{"n_experts": 24, "activation": "swiglu", "router_score": "sigmoid", "normalize_top_k": false, "balance_loss": 0.000615, "n_head": 3, "norm": "rmsnorm", "rope_base": 2580.0, "attn_scale": 0.125, "init": "normal", "decay_fraction": 0.899}
Below are experts of layer 14 (counted from 0) of a mixture-of-experts language model. Rows are named router (the router's row for the expert) and show model dimensions 0-191. Each number is 128 + 24 x the weight over its row's rms, rounded and kept within 0 to 255.
After each expert's rows: "gets" lists some tokens that make up at least twice as much of what it gets as of all text; "comes after" lists some tokens at least twice as common just before its tokens as in all text. This comes from a sample of Wikipedia text that the model never trained on. Tokens count by the router's weight.

# expert 8
router [147 171  99 101 142 116 110 110 126 104 122 138 124  97 117  91  74 139 122 148  93 138 134 130 182 111 119 129 136  78 129 101 110 173 100 167 132 118 149 114 140 107 126 113 100 113 102 120 149 165  72 135 137 106 134  95 126 149 149 112 117  75 141 135 133 111 136  92  91 113 170  96 133 144 154 149  94 142 134 161  91  95 167 143  92 104 106  96 139 184 137 128 119 123  78 105 127 126 142  95 170 127  76 140 150 134 137 167 161 151 152 169 164 135 171 124 155 164 145  95 119 134 144 145 138 130  70 117 137 143  96 142 136 150 126 109 115 119 142 129 116 152 122 150  99 117 114 143 153 102 101 126 155 119 106 118 114 138  89  86  96  97 116 144 103 119 135  84 137 133 151 111 125 147 125  97 147 125 127 114 106 114 127 161 179 123 145 120 118 138 149 134]
gets: " the", " a", " The", "'s", "The", " his"
comes after: " of", " in", " to", " for", " on", " at"

# expert 20
router [138 125 132  92 120 105 120 138 143  99 136 112 132  90  96 101 154 147 120 146 104 121 146 127 143 147 152 161 110 118 130  81  87 136  81 137 128 132  91 135 148 138 111 180 144 181 111 119 112 161  88  78  94 153 136 113 113 104 123 127 128 109 114 122 133 117 118 151 116 138 183 138 119 147 146 154 119 147 124 125  74 123 149 160 152 132 114 150 121 178 125 103 124 121 104  96 116 158 143 131  52 149 107 105 178 137 111 140 148 133 141 150 140 101 165 109 137 115 144 134 148 166  92 115  96 118 111 141 168 107 113 124 145 139 133 129  86 150 142 116 138 156 113 119 147 124 131 165  94 135 139 140 152 156 112 103  84  83  84  87 113 123 114 182 114 125 102  94 110 149 139 115 103 142 110  72 118 125 164 111 110 159 116 143 132  92 141 117 106 133 174 141]
gets: " |\n", "\n", "\n\n", "==", ")\n", " |\n\n"
comes after: " |", " ", ".\n\n", "|", " |\n\n", ";"

# expert 14
router [156 142 123 121 139  99 118 154 128 144 118  93 132 135 140  97 105 129 144 121 115 106 117 132 191 129 120 115  56  77 121 109 111 184 137 167 115 118  99 123  98 140 138 176 124 168 103 121 139 118 104 116 135 144 112 125 119 123 146 106 117 125  99 100 103  86 110 107 126  92  98 120 138 125 175 147 124 136  86 122  89 135 155 172 116 141  96 136 141 167 149 120 130 123 133 131 124 127  78  98 117 148 142 120 144 141  93 103 105 122  92 180 120 133 178 107 145 117 158 116 161 103 116 137 115 100 113 128 104 121 103 150 120 158 117 123  94 124 144 109  95 114 159 144 129 103  86 181 137 117  99 153 150 119  99 101  87 120 133  63 121  92 111 175 156 110 150 117 129 143 137  92 131 141 121 129 116 128 114 114 119 119 115 133 149  91 154 121  69 103 159 147]
gets: " |", "|", ":", ";", "-", " de"
comes after: " |\n", ")", "\n", ")\n", "%", " Kingdom"

# expert 1
router [147 128 130 143 105 115  82 157  97 132 147 127 124 107 130  83 124 161 161 163 100 101 136 129 131 181  94 170 128 106 112 156 121  99 113 101 106 134 110 148 145 156 122 127 135 152 105 132 102 161  79 177 113 142 109 112 103 142 133 104 162 108 117 137 103 111 151 147 135 112 151 121 105 132 130 138 101 137 142 133  76 117 108 141 106  98 154 138 148 151  98 137 107 153 150 151  91 170 139 126 132 123  98 112 150 152  89 137  63 165 124 122 148 117 154 114 117 175 167 112 146  95 126 109 114 142 126 143 146  95 110 113 139 121 144 114 125  93 109 113 144 118 144  89  96 133 136 100 120 103  80 135 100  93 121 145 115 152 152  81 107  78 147 147 112 143 128 136 111 151 163 115 110 146 134 112 113 126 148 139  99 172 151 139 109 102 128  85  93 138 202 158]
gets: " in", " on", " In", "In", " September", " January"
comes after: "2", ".", ".\n\n", " on", "On", " was"

# expert 4
router [116 165 105 113 148 135 127 115 113 174 165 116 135 107 123 103 152 139 129 129 134  91 127 156 164 150 107 147 117 109 115 130 119 152 151 159 135 124  93 127 133 111 131 169 170 202 145 107 132 166 119 111  93  97 146 104 112 100 146 105 119 166  72 109  71  89 109 153 118 146 123 115 145 138 154 122 125 116 157 103 100 151 172 159 112 133 148 128 148 107 159 116  70 155 133 139 118 169 115 122 161 110 102 160 154 125 102 158 110  72  99 129 146 174 131 131 117 130 118  90 110  95 131 107 105 139 117 148  89 112 163 114 158 106 139 149 138  89  95 110 110 132 120 136 117 154  99 120 110  84 114 144 129 114 101 129 134 133 128 116 119 136 112 136  71 119 125 111 159 131 100  64  95 131 114  85 120 138 133 127 164 123 127 132 143 116 128  96 158 122 125  92]
gets: "1", "2", "9", "0", "8", "7"
comes after: "9", " ", "0", "1", "–", "8"

# expert 22
router [134 122 157  91 155  89 131 125 134 132  81 143 166  90 118 100 108 135 151  98 108  99 116 116 135 131 159 167 129 131 127 118  79 133 103 155 118 111 133 135 126 171 169 151 119 199  84 124 145 131 115 131 140 139 155  92 130 140 115 177  74  95  78 139 142 101 139 128 121 141 168 136  94 123  84 139 116  88 117 111  79 124 136 146 133 121  78 153 152 186 127  81 116 127 108 113 116 142 134 118 132 149 127 134 189 100  74 117 124 123 142 149 146 127 118  79 133 166 132 109 132 141 122 131 112 141 108 126 133 125 116 130 131 152 187 137 128 104 124 154 123 171 116 133 133 136 117 150 104  90  85 118 179 129 104 119  96 128 137 113 131 147 131 158 123 113 130  97 108 118 142  90 115 112 141 120 125 127 115 115 148 154  99 178 119 109 105  98  99 128 147 109]
gets: "1", "2", "0", "3", "4", "5"
comes after: " ", "|", " (", "===", "==", "'s"

# expert 6
router [121  82 128  90 154 114 102 120 113 115 126 147 138  82 114 121 129 148 123 129 122 107 156 143 140 110 135 143 104 128 118 105 126 129 124 133 141 141  92 146 122 112 114 210 113 185  86 103 141 145  82 135 162 113 122  61 128 123 136 120 115 130 126 103  95  92 158 146 120 107 199 128 130 138 134 116 106 141 129 156  73  98 139 154 109 109  91 138 146 194  84 103 124 128 130 149 131 142 126  99  81 158 118 122 121 137 112 121  69 140 130 170 120 127 193 120 127 159 164 121 128 130 137 123 113 155 106 118 141 126 130 105 124 146 136 139 126  82 155 130 119 161 137 135 104 107 132 124 118 153 114 100 162 115 134 129  98  84 125  99 107 143 114 143 108 124 146 100 159 110 157 108 121  88 147  94 117 155 149 120 121 146 133 163 163 132  97 113 127  85 155 138]
gets: ")", "0", "5", "4", "3", "8"
comes after: "0", "1", "2", "9", "8", "7"

# expert 18
router [149 121 104 123 126 108 111 128 137 159 144 109 113 105 124  90 111 147 159 156 116 120 124 149 140 104 114 177 176 111  91 130 119 168 112 143 138 124 129 116 130 133 163 132 125 144 113 121 178 170  95 110 130 109 117 116 146 134 145 113 155  95  86 124 123  96 101 147  91 104 147  86 113 161 145 121 102  94 113 143 138 116 176 134  95 134  94 109 151 151  95 116 111 134 118 126  97 143 147 100  65 109 114 170 135 115 105 124  98 150 136 134 133 136 161  69 127 166 147  96 153 132  72  89 115 122 119 134 110 116 110 156 125 126 113 116 102 102 145 122  86 150 128 143 125 143 144 134 152 110 119 136 171 145 135 126  88 148 104  81 125 116 124 158  91 114 109 122 122 122 146  91 123  92  78  67 146 105 103 118  92 128 127 170  91 149 128  95 116 149 167 157]
gets: " M", " D", " L", " H", " G", " K"
comes after: " |", "-", ".", ":", " by", " John"

# expert 2
router [168 142 123  96 138 115  91 147 102 110 148 108 146  97 100 108 103 178  91 137 126 138 109 117 147 115 167 154  91  83  93  99  97 173 118 178 120 112 102 113 109 158 117 162 126 214 100  91 143 158  85 132 129  91 141 144 132 146 150 109 148 116  72 115 137  84 111 134 143  67 138 143  99 140 134 131 124 128 101 105  72 146 167 145 136 147 156 114 139 162 158  82 109 136 140 149 132 132 114 130 113 118 120 124 139 119  81 118 144 134 103 156 150 120 167 123 151 151 123 115 144 112 145 120 174 140  74 132 153 107 160 118 132 119 145 125 110 101 108 108 151 153 132 138 109 136 128 129 117 133 103 143 106 110 148  99 107 123  94 102 106  90 111 149 164 101 111 130 158 127 138  94 138 138 114 118 135 107 156 130 113 172 129 127 131 103 156 125 122 144 118 132]
gets: "-", " |", " ", "|", "–", "."
comes after: "\n", " |", ")\n", " |\n", "0", "3"